Experts of a small language model.
Experts: 24 experts in each of 6 layers, 1 pick a token, a sigmoid router.
Training: a variant of Adam for the experts, 9764 steps.
Below are experts of layer 10 (counted from 0) of a mixture-of-experts language model. Rows are named router (the router's row for the expert), up (a neuron's input weights, with its number) and show model dimensions 0-95. Each number is 500 + 50 x the weight over its row's rms, rounded and kept within 0 to 999. Numbers have three digits each.
After each expert's rows: a language model's description of what the expert responds to. This comes from a sample of Wikipedia text that the model never trained on.

# expert 23
router:467585501481536451509457577575531553466523482458470449550541500449485405487466556499458488542507564535422445588559459456423549527453501552521519480462575544467513443542428529464477579512438546466502510501458547506417545586543460499402486438491462378536548538489591562503438510600532460451
up0:563454476525412428546574576556418454502596514561504467460545447488487419518519492529568475381602525637490494413533444521520445495489467503433540495447488427454452465459496511443546515425474486438505449485488504524463529437499437483488503524530493416444477465378520528506492570534469453468
up1:498496393500489544469475529479564497460574447466501496624430405503532556470473506514468356517534498465467533473549545479513437473540558485447490432494590534521442458405434555570524454491537464562399460476478471471455529564458569520550517527492488498431507532526472621494447605494519573538
up2:470486527440531473475466506478432479455530480620485501516501477512484426525599522468499495376734592480526521496568461428508361478501551511529584492512485507518506417406423531470461527487515541516507463565508551525547497505487475458487514474563496390562493456381510499513506475496539458515
up3:515505461470527443550458499599551520582501514442501387489531559554448536438481535471517447528513548492462466422611547527454465448574482552504543479549420566493492483466461492637603563477507550424516454518644486589555378443426549466465439550487608539485419520501479469443515486451458540537
up4:405403586517511467566563545495554495494445448472501505494507431397553483468453397572490488432524596543529499471492546551484509539458568504575539367547508544497453532554464580573479551559586493659532457382477577472513519482542433490463442482598486454588501529478487523442565527531560519612
up5:420502527438502458569484507471481411421504476505522459485560553524432464462518515497468487573507533444458448565452449480421522576455560519539427465437568384469416490540453590586465523495473461555507513421562507544445435564558568463511465520528543477480576478455587557563432504526465498416
up6:491591520524515443492505539493453458455612561517568469505469520534566478578504468514540459433523404451475537468449561474489495456496445457420456452534555500566519489550501415542497503431522487439527475552452437575597497429460512480464632422470523465390494576517432473593444399512485499470
up7:625508480499463505551575441485465500640517489573452580485532467545510445580533539461610490503495367477546543514494542435599517545525501521516486464485589465487431481586452514491458542486520518575443422561476432523568532474492479551544531477566526470402527575458465496481481479491479432548
up8:465438452534500517493544648452534468487478495485458516474575546442460476527501516432495481523514614667524450537482515522460413479501570555531519423536555584463553513463553522581438617623485430570517524548447478488464534557478482544556468451452465448518514506430518444505493507563547458508
up9:516514557488493548551504472507446498514559423514552421529430488504437526518502570502551597504496471424442488574540410402562511515558427544446505585463501498526406516498520442531494544541574436484354528450507479489597527386571533565475556559516507425536577475507540435469457417543551384445
It responds to: Coordinating conjunctions. Conjunctions and list commas joining items, such as and, or, but, while, &, as in red and yellow.

# expert 7
router:432516499489480491517502511449592512545531452524465556592441455450540395515459470449517463432570508516483504539574483564503462536554438485453527382473575499421535520502504501596542546513415519475531373457505496494493494506552588622496431512479591471560580599357487488532483591503530461492
up1:524501486495549455444445469489537449489568525476529472446451488521474535429454563478549570532525473495511515520393499507437518426495493598404489528467454580409483420464481448500473577423589441486490466593581482524568552592548484462473566447478458541568476406533641588489523534500487511404
up2:536473431491436508581449519471587505408459435486527506597483503524431450553525494477565433493530544589516484473486359532494478439504553444514514458513625493489505508563497489507572517542403625492502580577357426501442474435512511557528424490480448477504573489489507409489403508508584458550
up3:561467522489494556481464525544539539482527596557477447483518587525539457495500528444392476561523480429434565488562495493500427435485484542544543504552465431498472443595507548539524447550424529482499484554495540444477614449545515578419464574533604422476501601546496476416566454585487438518
up4:453533536440462464493592508472488569473481508553411394491429427417497540455463528503478538459507563535494459594485475461357527511485488487558640527451480435498546471465601494507547494439533521588474503579389502433520395388596493583523457441435459483435596539434520413443516430599589486480
up5:489503561449400430455529545509436493513534506560551573627487515454508436529414532446506407485489432463454490578525486500500506438502418485578521436491530497544403523474367381480470589421585474535456588565526584546526482561417415456508648470549512493494494538497508550548484450508508555454
up6:453381562562535523476467469454436481543595517525450442510526524452469528492513599459517429519527468444557500553471496476487531504477464495504500434385508563504443526479530550424372529389454474472496514468540450607542471499524470488565536556532437461529509502416445567398448492504435545524
up7:419368513564536520497523517476516458374472613516518524511426475426605452557455550487474528500497495500452458508572526497499526520579521529489503589551502503455553542487416497460450605484429472559528438470456473465476451523529487512459538468524550470447464543438475459468446453447460429434
up8:608539486451552525524476402519609498454556504465540404547471445547474502534510613449591568419520514580528520464493480496409557488506491545442499588507457579496442505476477441474498442534480505456446480435478487496434511469493518387422537552469578513411523531524482450449574496512479492426
up9:485600485498388518399534590495464486463635449561527485564490420466436485523450482508468475497526482487495515513481539432499580501440449625474533481549559516453446496482508531478467466509451468532557426424536548547429575510551540577499499563571652473603452523472526511384432547484488441426
up10:525504589527510456519435503582450453440558585448394470425426611467497479492411485575453478561511493414409525557556473514487621548489422432400466474542506646482499507466491508494519474408509579486573424486505453523455533441521473543523511543463604416541550520494500558466506559495580559497
It responds to: Table header cells. Table and infobox cells and headers in sports, election and taxonomy tables, like Apps, Votes, Position, Result, DF.

# expert 13
router:458475447527549496527553461460440486491548468545514544580466512553508488510528603461598404433624552533475536526491431501413473474484496528500518506551537466449540559451472537430517488461441507421567413528582508548476578469597445494569511479493550501493580553433455488553343468431518472471
up1:455538542587532468592512441495511494530517538510366487452631479405510454519454539468465479469521510609505470586481595513512552516519437585539500485492468566508518387539542489447531514351510504446495452527538469540446433465534420546481550513534469470522387471476501547508537497566498520557
up2:527548616484483417583543482526600480387490523611424517442576389537478495450434469414580546503513574501464526525498525584557481443593456572428502536577479502486513375561511537453551491432461522480478501494524534498465469517508508375496522553550597491648419500479523542479567467533496463522
up3:558476478537502521541425519563596534574460530484570545483489582469503493437532537488421489550489490478440597419490526438513552516554466449431506399510542506421471453417469578426453519485525471582440448407541475507528550530443465445475561542533441502465425482482546547554430584592618425498
up4:518473485426551450452410500509575562573563499524511474537464513541451496533525511579467435496531526474518511426480445510437469532517490461432564519511512410457593465551490663528595535482493408511568421542530544472508584465609514527508465398522497490599506564651479473524413539543564508541
up5:416504563526457479509539497481577490392523442581478472657536502463488469588423504534527426427526566478435403498502453534476472484468514506551511493520552478465473471509449477568458608542452516492568547536520484555545545588541529546499458515497542454483546583484477385499400478561528389558
up6:547518449592438554565512479473475343447517506418510457390432505473534541533499434478582584490475479552491577489519479557572525494510506504482556555464465444504460484479517541560518513523472415471426612517472499519483440509555461536506608505556432486553406483495564507451490462536499540490
up7:465504488434530420550581549554525520547525418514465484454470547474452549478450475513505395549523540478424558411484529480471510551463345551420524494533398460486489485501537509405491562541506507528557465569501485454514495429506572496493541488545575493582464526542483513533586514493507462451
up8:486461486567394554483528639567500541501444467567498521523705454453440520474533484466471497544546544513556457599548509475480526599468441452529519520459537551427515518516521552499461515530510581546459441518540466434529547541462494534391389530578478487543589469536570447490455487499476537376
up9:588470453515492429504546588540459514566608629483503432477528500450472417493507582498449458538514433453485517527542477529515498477515395553489591529414454432454436397547495550480512575442519565385473380452461575588433417556538524539419571513496400482495461638423480526568508490550495506498
up10:524456471497410552426501572571494566457466496476558529520556553486401576415470500393416448562541488468416449479505518504464496501362543451528493535482527505383507496466529467579507522455501565425545482479547506519548554481460469495472492606530502483503418520569556403435473449472591504500
It responds to: Years in tables. Four-digit years and other numbers in table rows and dated records, like July 11, 2009, often before a pipe.

# expert 14
router:492523550495481608547509530445444393424600515505483446518495522447447456619531534457517455479585580491507500648486521423457559511498490494504520563485447535414479448565470481455472541421537532507419519470567528473482559518564557508478508501453529474505521529402478534504478511480485614462
up0:533468481456420545510511492512509535436430468574511599494570495492453475499420462564534526503547468550435537513513517562503474521511526524540518484440556588489452362486528471577454478474507501489592514479439471433554496555521494529554374495455462475538524458508503531493447569533618490469
up1:450439420440530499517520440529458459478571542616421518453478539507631452501539548544498520441494498495462497520472530532541456532508403590556452446517497514496521545531451613541546613483601475499494506531541544519473492516492439541480512534523471427561545539467454541500437518435562510517
up2:448439562479482452575542567575406421531565547585461426471561531459479540560478492533472562480498522527499486543525470422549564447497502457427468476592531437556450473371427539501471592542561483477557528435518582573438513522509518473476486438565595481484488518573503464457547471535494520489
up3:482525505549439539568434517472505469436502454475496523555469456573686507472450495486514499381538529478504500482504546483438434471466482456422449498527559438423498571485453559496485540566461532492622459420569510463508569494515447469520508505517615416491473515430532544555475531483505509450
up4:538496482517399489576463515509508537516532491471424430493496420480491389522489531515481451440519484459462507485472470508481493486549462545519641530537564529449517408489436595455503464459511541427524511399505524415626480488534479502473449381544482506429576497476488565381493541521551470490
up5:546423580481430478515527503622534514560541520484504459505584535512465475552420539512510420468517532431491527453490477512466487486465480541483472421597549471586438481549591539533497456452489484497506514612545498557614537549499461569552465462498448507563419453433507560509415533425513507526
up6:520575462473508481435524499469484445461451533534445463489494511571453555549453546499591552558541551531527520590451521492443577493669474449507446509508524537543569459535498542512507507483509438499617531550542515454537475443506486543486474472503494421577523481494592537485487514453467489532
up7:509419473566461524465499536475579512553555554474519525508437543502536475532414497463537510525498499596480517464543538387522460498417457594517526482474526535480510476572514470553479530496545487531512507567541459486497525486490450670509516571556561486588578452491522513445482575493516342488
up8:555428467469558441524419441528513499456544416568419435475441396509474507532524511461486482498498498546530441445539509581476570435528528484424449499519480554473501492512457394411521589429540475459577477512429511553563518546509539478506445532465615503525510578437552588480564497523546493505
up9:497477528582464500494524461569519522557562444467562517505565536433470525493542490564554554516515473479502492469517540501477482506419457518464457541435552473489483546384451485400365468394464478464479428483485505556541405451483504500551428465527575500523411522456524475575418449575489486527
It responds to: Dates and years. Day numbers, years, month names, born, and openers like In or During in date phrases, infoboxes and tables, such as (born, 1944.

# expert 10
router:518595548533436568599588477534561560538459534490486515477517422528569426448494546528561442518560405580401484611527563480418513526528423525510524492482592562501585541459549504456510585470502540529523449529547467506494488495485471619600570468538560435472455553452508503529462479441489497464
up0:416581402498534495525520594547499469552450497553443518521380502471478552479463467414555494575500568440502487458508481493458398441557499587493478472546428461473425511513525440500521600481430484584563505465535487518416503469529586555574464518420526424436478537500610533540359453443493478467
up1:471542513447467492562588520601511669529501472465464498427592492541493565492434464473442506546506526617443534428569530595541558449482504550465558433457457548407429477539462555502544471528476448420432501507520553515540548507504458522524507432483496476482423557518520559487550584420447430544
up2:517530532434555423487520499551511517571470512476503535442448522397553436380531487503472541440517464493464461512490505538443574472543474456439529451587479417523340506448463493491436492515529503553471551561447488522535480508478598562381567492479453488458459570438546467462484553453515454670
up3:562559531486478379504519547500481493485490516514486495446483577550502518502507529437491534533514503505510539488519428471472455416543420537527444511584483419465497383534449533501539557446383482514450457568482535514504577545481503526538536579447515500478499449478498458517425541460586443545
up4:589480538385530356554567525499449518523509481488465518503486486554452448477606552440503448376500454465529484469473489445493511518492448463514483473514444429497442424497413589616582534453403479527507487503480451498471551512439438492509535486568475500518479503502474455464554603527472464421
up5:506470525532464435557544525506496456436520503523459457510516400517515537501481501522570510376497559586529508538481528573611525547506428458460500484624532564508487517585552501483422552552536437516550528440477449502502452452594402472465546512439589422574606492496450560455453538438516526428
up6:500480509474510529517502457433540429384523472518531420474538522531433581501575523446487499521527533491546492418554494417596501580530472548553493545454552527475479490463485520493424499465534541490464513504596607539488516484593556562506540434562565512556456495493461543511439407423400558400
up7:484553493536438485414529435533410490491481570515458537481557489527533518475546505549541512477526443462562476579430564550525508538540499528480497578444626448504483499461469523503452567419513536591544518433411456516575577525457524500506524439474529531552557515409489534548430482506518488425
up8:524530506447514328432534512477577614577470472461534455480424491464592498483544589465444505554493488575508445487520524414374520561457499485489540462445469510539401493468459487434428472492495558505493407526477598492452452525519467513529428403465549502531367520515537526335403501556511484405
up9:541538490490550496508447565438574512576489523531427401496515459414534473482524564484588520413513497406455461517421562428376540467497539532507482483445503550455501489498477559498442478479431578378571524477478526461553513482570544433422493534462490513423505476473511513544485498560482439508
It responds to: Paragraph breaks, headings. Double line breaks before a new paragraph or section, = heading marks, and first pieces of nouns after the, such as See, indic(tment).

# expert 11
router:507535517548495541587484456559447538540444502438510514556480461495598416518495543486586433422563528607520526621517485502470547536495477585618575507469496605538436485454448502519437519474473473442458464542485590441509459487475501504431495511430492452554593466433541574554502534520556347563
up0:483425488545480486518460518605458512469496498459540522519483526481521417475498479493631474440522558375495419535538524515506577457452508581528491416460479534581484448483365547362501464510485519515525461456515442439476458473551545484476499436616415508584489569457532560489461518485469530503
up1:517471557562535438557526520541546526542561523478546546410530497512464501479551460499568411465475555519514432426580481542520510425480448523581526531502489497426504446574398460607454497435535586445459485472523576500538527498529484499472477482589424540535484529481501501550373532586438474502
up2:457529496514503570550518478505493444403558475476516457480516510427540580562520512482560490444528541500540446487437544524539588494531546514524445597457443500435462591500443475501574488494529462500455445493526473518483508533503596583561507444457536474446528519495522522479457449477582443444
up3:493481465473505530586429530509490494557496489511483467534498465514570490426528645539461522457552454507453451527478409462510627527487511506475591370441487502518448474530489408507463468504472479447505504428478530506479505489485449427449449652485478448445413566459534541438525445526449430490
up4:548479528531476553496384559526531531539493535469427476457517496511595462493507441541494394407522481398418454475559476496492583488434515451462478561430508465448354568463494451586540512500471489576520486524551482494506568522532467524433513512474502431548452511554524492514515491508511397476
up5:536537516533429548478424473552502507550521529491557500439491490420499542597537511508562496474493444373457475513495524469473611520530484410461526477573532529405469472491479531599397510566499510486419507487549423473618559436565513483548581418484503524503454565479525497645523423462446470493
up6:531487553562486453544505542505522485492489552544506547398506542488515470433463475390570569448501464475471495465440540503418489466486517500485478481456480486467463555455520450534493545521603579553429509510547468474472536621501556470546549552486647504561425514500441520477402444550535441548
up7:420390553593460528478453552470507501530482461553447552495490499552567480551528503417580448516540457589563508523514494525550432512505550527518499501467579372507548496475502519407552523453554581472444483503573439511539381485531522535616536489507457452519478623405447463513465489552580429560
up8:528469522579526525505422502501542542508491484496519474556487407543554486454449560420478603469634521553440516483567472537583613542488485567550531501511547468567363386447374502447512485484517486494495491504432493462445541440499590533428472519500463462481437608481575566519516464515454456482
up9:473574655518448529571527549542436518494574512474585514435512492463434518532513516459540558505506503614477513522522381507587531511516514560552474373471521547551489391535477441555531540517569493475477471568511534500517448382492541555452523503529416464458481544488511498535371587511596520471
It responds to: List and table delimiters. Line breaks, pipes, dashes and spacing between list items in infoboxes, taxonomy boxes and election tables, e.g. Clade entries.

# expert 0
router:542463475460448432453523542544506508488590525494488472479558481466462470514430591478544394393574513517478443476595456461438533447512457522529570412415551486475456460509504555602491520456476567426491440544555508541515490509554470549511594477508490496559425462385537530531415524561620449506
up1:493469531565529443509459570438493530461475545477516486597467441533479576537447581456537543533482617503433428516519552510430436458374461546539514543587525567450441412576633478440494592467455520506453504519462456547566433489502474422489479473475448500482479531465535428454592474540405452544
up2:484525487456566434477548531502485598436456505523471530502475506557584510420466557437546490487532427448498529507421574556453606459404415427495537560576500525469490426504439460527579475498573532482501502458488574545453523457566561500489460420599508474491530528520488506531511421576632507549
up3:475478552507561432552454502482481523617489492422488480536499585478505476527505446414439578619484607505476429478424585555562504432456431540442412482562481487551553462567407531458453506506505526622460510585485547506473508557461453522475570441489530476467473500498468503422529462454521430481
up4:423553517532488487562428457464511476510545399556444429605493528441594546539526465590540560495487385538542415587522470544454499536548537432502484513478443584435476501401502526460544527489507471542527528486417599561532457489558558530516530471538531458498458514543464535414471536412479456517
up5:460608507530514521510519495556509456556496598523546511525518493488543512509573515516546441342599606492507483525550568450552466529486462499498490514661530525501470408499513457552498543557471547576602352448408483493485443511546464545506527507527462343511559499519524535509589492444548468435
up6:516468491486461502469456572548428446427524428555515554485440543397599375395598510522469592550499414555512515499516596484483572558431483593474530514436587585457526466516468536454514513537504457511545500411445543439495588456470490459470449527519554479544515523564548500516456448495487538501
up7:484427454443538439489530492510509559568480440575570512503480490491496509499554502470489472448529465495491433516505546525519600521522522541491520499464496452504486406420507591364468478537485597490562507420515447449434483540592497495456504502518492496527458526534543564420488509569556494527
up8:554394537466567426524450530578454556472506533505489523583460518506568459447475523505482564564524372571474529488504581548481478471570480519474507502527510590519452551400592391460592623522507420471529512571559529525593521506475493442492465550478519477484459483514534474492555343479515508562
up9:456500549522510469579475539441517465472569415509477551445490521548594456517563445495553479480500581412508459510489486481505587550453487474484449497519582570442522522379488504497544546460485451655495446474528642501490560463571496458467544520558451490541531646544487487497491587506320512496
up10:460478619546490664524493464547547511573557450554461474569523534540468505501542454453491496469496480446504432522511486472481580446496480432530560412478486486492548509549421472506478477473548518514580478483477450491549446614513539462440441492585500510562509505470461515511466450607408431558
It responds to: Person name starts. First names and first pieces of person names, and the separators before them in lists and tables, such as William, Steve, | John.

# expert 2
router:454435454564534492540513542576511515474539492500529548483472499444510533493450543448524457521541533523419438512512389496513531451495443612466517460502457535412474521486497505497512500448534548408502445550534577511522543447532540428478491481518586455547421550398567579520503377464584457489
up1:445664516565459398571497459455462428436573457426524484469495465433487461567533425489543455463521544578530518470540499476511561496537579520520460548490547519492486543505492529544508432508466541561475537446372552575507513523548496435531481498484363507470455560500509495481494493512500556437
up2:511536540492539379444499412476535577412516538455535438515552471521498518515517568455546431509501437415460366459547490553549510453484535549554532519538594436432466512498467543586586579419515556458516463529530589558531424488520534573482532507531532410432479500468507486434443458475477416478
up3:531522499543570506529473505525413489528404493599510475492529451491489550462392548537546594418522602540323497504496504467470494540487521525528535452540493466551535513568530444525611591522563538555452482420458574631439504507445505414516485470591523461514542472473524446530448500512396467521
up4:483528487484460559562440559462511511527543528513373495554471412470483371498438442524541376490520544608474524504457566487482540475487495570571508563551529524537497401427545428476418501390406500479542549448552519545545468501590359543553460494568388520574481519495547534536467460561562497503
up5:562463540447503415473544470453514522536432480578596517470489486564478421474516547489525410522515512520429452520494510521498494597472500521545564418469449568431500517509438467551476590473553532621488517445490452488544578493473513553509470577526546406532623491535485522576458575526452489522
up6:502567466503450463524473453504530512448515510510361542481569525518493437422503529513509406505529475476451505468548480418458553474497494495522493439421471494655331549483467473490602539461478505458485493566558546495452511519465431497469464478425441543443498563497508481469557557416439511431
up7:565506548463412525556518478510576493493591569537470518558505400524569514474510551490496536547531458495527503509612496450527520530447527470526449427482477531476481521577575532526527544383505551525473390477475550464545486484565542556430583456424469480481483511554539429409533493495486413452
up8:511477546507492475469436581563489560515581484467527466494519457544506440468535450561481526512514520453531440547473462492521582452536465592530499511535569592462356462486530593501575529457499503463545431512398545567511546456477536535502445516486480454530471488550532630525543444495619494406
up9:571555539538492566561494478418487514534539486495514411536521394467440428569534530464507608440514512497459433532480572447513556555534449499492441560425456482519543477508432528407504516547449408468496453373494571520473462474540429600431514401524422468528481530495596602477511477435508528383
up10:518438464510525490523455529505632461529577438595421430547527582502451559494491561607477442534523604569487497490542432568487523504458569535519500486493498362566519492465465630533431487508509559505449487535471492485514380616527472520503499460482522530436479500452490523451549477447469391462
It responds to: Verbs after subject pronouns. Modal and finite verbs right after a subject pronoun or relative in narrative or quoted speech, such as could, would, was, 'll, tells.

# expert 15
router:540521491484504486454521577435438539568487524423490403478464473522472469465490531478593543513551455520504461602508416461469620509415425522559511483479481472503487468625589470489492587460522565527477361500425545519600441458573508467446536461448519477511473518416572531514483420524508412499
up1:510542458560468511498436530500459591451604514514541470543498419500417479462504541482502503517599493523439523518561535514427498476469479549567489532479485559451504500527452523443450525495502559518616529504517572494490426507420505600496469587515557474476584463474479451465480518501477521467
up2:474441379566439529487555550466510580480499499446506418605529479369451443547457446534586516448503497566475493514525512541486491530520519484548578536506518565447501468460448522482368607463556554490495517407492544497439471525402488444421502372516448513504542489454542520504497423582498528576
up3:433509537447473584474524579460531506444533513429539399500475509479469485453488434529584502488597513577490496567473463469532479505492542544535564511443498485553406529562559517488471461533494569548482397416504491603486482482518518564566568483465530522444381531385542524521489518547472479439
up4:440608521548447509635430542632528519448591537540474521549525523481418451560505518441550425475578584526497520475619511479453447453600558576505503440483555572509410453412383489512475531441448536498470492541498494531437551600458435543567530574523459463638509537494441501525448497477564438476
up5:500526508545486514517506518559518439424549523498494448575570453427553505589506529468497462495611526533364520483618490474502523479518477611478541443535536478438478478486487554537430545532508497443533393474620475516521506519473421531508578415597490464591502500497467550492409538507569401499
up6:543527580419547516644551503493504504444532498481446475471537515451467434540441570483538465507553583460532469438584528490448485522553552453476440501448487565457534531461520442504496533452555447455495573600491555504547445566484515486525545471509523490496479481554520582527447428473440471493
up7:464475527512477397509555442548512502497501492477489544495591535477583537509468543535434514571534486487466511454636474424539496480499463458468560360586498529577507394558521552458573512521461498506456449480532534453423488478444547475455490477446511468621427573595516529396499454458563444451
up8:530518444517426472489463486532509519548489561527500541487545576434567587509521560543453518502484493557455447436529574521476544475447461447534493435543542571465480371432546475458511479527452525519574483520518491545513543523401414510518401577569508516549527634594474505557474432491526491534
up9:419543559490489458502514445641515501490603532580520443567581530497472490570481548493576421503665542498438474390553493494458471444457484508478513422532597531455447430489469560473448500433470553524566504527536509475481501499568443567492499394511460398520495512472536503461498453579506431477
up10:549536489516437563585488481527441447472508469580533462525472507522476479502456537507417444462507588432532494523502596479552414463483515470520484526506519531388493481407466466548456428424527490516444586590537434515471572533540536524465536520530503502466499475499366528535555520538464484551
It responds to: Numeric value pieces. Digits, decimals, commas and colons inside measurements, statistics and durations, such as 3:26, 69.58, £, 185.

# expert 3
router:429440615539491482456608595576506510581530519524528475515503502455490469522533544462504441459531581484454390490476423424498535505462347591464523451483506518493453460489479576501460517442476493449466494407498545493490470490524521526455525527567452501603403577494480511578414535527555436439
up1:510561525634463510631470481466426450585510491484522448489416407541509526549428529467442487407602525501569487513572476528535504399556492510479481466454637514463477510535495507500486494502486491482497505570553511630598514565503489489481508492420483438534518527454676529474472530519552461494
up2:502478456490530489543547406488583492548551517520453563501570469546482530544463481419485427442511554480491461499505485426577504520465539495442517474497521458553435463528490435570506423489502490408424419486492450472504507546496589464514612515361505473575581449549482529468414580475548441566
up3:485492523474549554490602557461499509543612558457455530528548509520509568559429508413499487487518537467475578498536555467434489497533491528561543458502546494446490433599426481524485550553537568468530434553508455535448534506556518556518497524527668502446489463497501571366505453467456404495
up4:555489492533520435539514481531467610549563496400523572471516527547426448594488470480575406461532434605438470488596473490553470407591554436603534433501536556573474419534500475604512502479497561489465474462529441537470503528540421490462435511546445495525466501455514587532557504502575566479
up5:461449482454472465442523584491500578466563561547506478553499454427597469504442579464576491468601507607426469525503445464653532437464435481483491456521523462570497500519504506494431547443527558497564489546529541495526501524473491535491536474484527364504545555490605570546479432574503470490
up6:503490476535583456503498538520561447526497501498530526536525525434482526500516596392456517486520628481480513526491434432465562459490446453499611500481489544511534410528568554509525615426469578431556488504484590474454474516489565531515481533504472480592609560360573463522426578395461500495
up7:449497484570554533543463484473491556491480535468481545530472543464567503545466471530522488535505432416546546501527525468511453452544552442568527465578564586576357455521473574616536436487510527504471390501472525472478603484507506520557585500466474471452496545434462567446458439510510491549
up8:467529530454482510477520491499417527489482508567469425487476511574444535488558584508548514489530497470608426597526490499378547454494511424504471471526514523497400473511597439461491571500430542480484459514412462519565437542523617509527534427508568512438468464462544560507485537502572488418
up9:419519457437564562453480516512550478458534479384483523488547473437490512514475583513532499422517631495470492590561315524578494522378455481520566509521536370571501496490473473584500619516594439572454503449481553464515523459574512477443544475513494483540582492441561532574558523598588537449
up10:517595480501557436500545451512456519493423458443532506541475537380452554535433420472516405472528488557415423532542499468578474465509504486538436507584500559489526468471532539493509515477577497458480516554535484516475517534466452512535565511452557493431567455373479511547517534434452522406
It responds to: Foreign-language text tokens. Tokens in non-English or non-Latin text, such as Cyrillic, Japanese, German or Italian words, and commas in bibliographic citations.

# expert 4
router:543484439467435432552451571562482531407463579503474565527576409475467476543504435470544547490535481563532446569484497469493547423397489515495639568471502551418414434470505541473474561464511528448418458605438532470566426554500463573528524484424473486498603595455592488524432439556514442557
up1:428522557392352552483449513516454452515594523476559509553418489525579437510659512432523538530516506574565440522490577503531430507512525557525484541485609511529523546524515535585440514568445469465483535514516613492504556486522557484477552491492538481519513502375478513473483433593610493412
up2:507498472483431508506508555497452589469535534463488533585378487540513535427455469512484383549494391416537516464586481482518569443569468405425555544550468501449440416535495477394492529407493510470470463486506504504488494543499454473517492486498512421709478527502574538481501484474539605441
up3:551466509531532486496598469464484492509517502561438464603426588513454379472495494571422454497509531407546509463576486497431437465478454442407551458533586520532465529522436602488442609389560487537507570497461519462576496524557582458551492446553462475563508502499425514502524487471567407426
up4:507464474425595576429458555531599553518522545447459484637455498514585394528535408515479510506513470555522516560474526513471529468440447468555482540501555541468542430465447498515417645525530498552449424477558613513507512507536484521442555488491410498571458523569546481552484426629508475510
up5:501451573519452503506567545516614511560450476560484455473398553471535432503555525586496447531518507397479519499491422479496543473462389467489472519425442584534450431481505409443557490442486472502517551443493626471511500528567462500421506525570525507587458553530507478567446574512491521423
up6:516529411348529453460521563546469494441572379597506548581581520508435526504502561430388539512521454510476479473557497521411467517585518544404467526511525578451545311545484570617439515606520526494592477523495518498502471453503520551493420605473510510536436503522463490404526482502453425467
up7:461489475513341567518481504447463470508611554515455466569553457428423486574550494511406463503531474547430576668467521488487550526460466476619574550539468451492502450509470400471471568507524552487484447459489517497493520475518527536410466497508526485545489488421355555522477472555533548442
up8:449472498470513511447520479485504515443556541535515524663508497509516515517456565474509519511509490387502510538493546504430410530561493477551470459489443418521435508503540533449551583460498524596517510561475564569472465525522550519507526423496485485526503543416444449431503535500518537462
up9:535517546538445550535493638434478450457588513475526514573529489482536432475532449473527534503528520512549444525442426521562526547471502512543464522432616573475501488509417447533348493463479495566482482475479481550373457473498518526565489531499407504492533512530552515510554485530397483462
up10:490457433510445517498459433552520487570460509550628440495516493527515491510448514445436478490504591446476460531480464498514490451486580520453582522492548462498506503419518463497467546445558484467446457519516451602533515458541552451500470511445492457528506420476463527549609529457424454476
It responds to: Capital initial letters. Lone first letters of capitalized words, abbreviations and codes after a bracket, quote, pipe or heading, such as F(ishing), (R), M(TV).

# expert 9
router:495504436466510429470545543559468497476515559456529515573513435473533490520500575500545453485550482513434482511581459501515474512433464485449536442509548486485412431524571625501488606511507520571474493501492526494537545495509457567485540507492480467542536548435488513587419452493622523448
up0:515607511626445479487523518497492537485548570470412479530563500490412463537450560519465480455507563468510520556490495384477554488589421554534487474551497473506511479502454564465470526458546539439449524559528493529451500515486532483453563488471508473466498482457451481604531479572463483490
up1:522527600467403542571489547535515492581537494534459462503471485467537537494508476532490452501517584433513492561515538549493632417523516518507472470414465619559510469508523523478452545361443474519575446477452567514479464473572426463450512552638395503602522559518564491469501527491470543489
up2:461498562466550527472534486574515519583531508612475517498580455507525384450591551496379455500512586485533414607535410460484503517544413473478577466617460469464477561457519583487440621497487407528488530571477476436390450478572491506460456496517482501568501486465433455570463573498425476448
up3:530525542486463456500470535512484526488495497466461502538428555536393455519540456479552484467515485554421434497519437502513509442443474502539529567520575503580500528545415471585454398525477600375461540463384432584495529426461525341377530529461473493509478512561459474482583473624533442474
up4:522547553524444503504513394584565444569467488466474530455531543516475525491505515429536509589529482457452435543436528488490482442469400550466572471482490460521476422491536468483479486370537555445483510432519580487419571580480523446502489466528465508461410464433461479448408588602509474598
up5:507521461537531526500494531445547519455537524502517470520535463480547468538515488527408446523502525416516505511433534560513537506475402483366507528478555462360483509558497479523453522496525415447517472523499406507420476448594477462555397552601552445574444482520530526488546538518487498514
up6:453535563494605482496457507527505515467498619528505555411538532498517521517528399444471551501498537525464466517529442407526482503518534487418433518490514538444491482473527468555503607517535499426589446543534510596563530512490517467437543557486449481418518492588544476378443546519567480554
up7:495529542545466535551506608440573516449551503494481579428546518439451440515413502440506522467486492484490471441348426468435513508437482486485532427513592564430537500560547518519468538483658617503546552424528555503497560522511518545495490485571452510542544421473537444480489406577558457502
up8:444553513514522566534496428492476473448481484461460470549460468441522528545560547555478428542510515544554417501452496479450530481455571474477451534438486547600496409517460417426490403513543511492500516506528559495509510448467525456541508469476496482498446499487496504418471496557420443478
up9:466504526540499451515480556508437485539502627518397502526522492533473560469562478500488415517531576360550466541431565496545479440427516433488466553479509549519549538539600455435524533495478507486595552452460474521437564514580537532584463494467542509400503465363493556532475596537415535379
It responds to: Sentence-ending punctuation. Periods, closing quotes and parentheses, and line breaks that end a sentence or clause, plus sentence-opening However.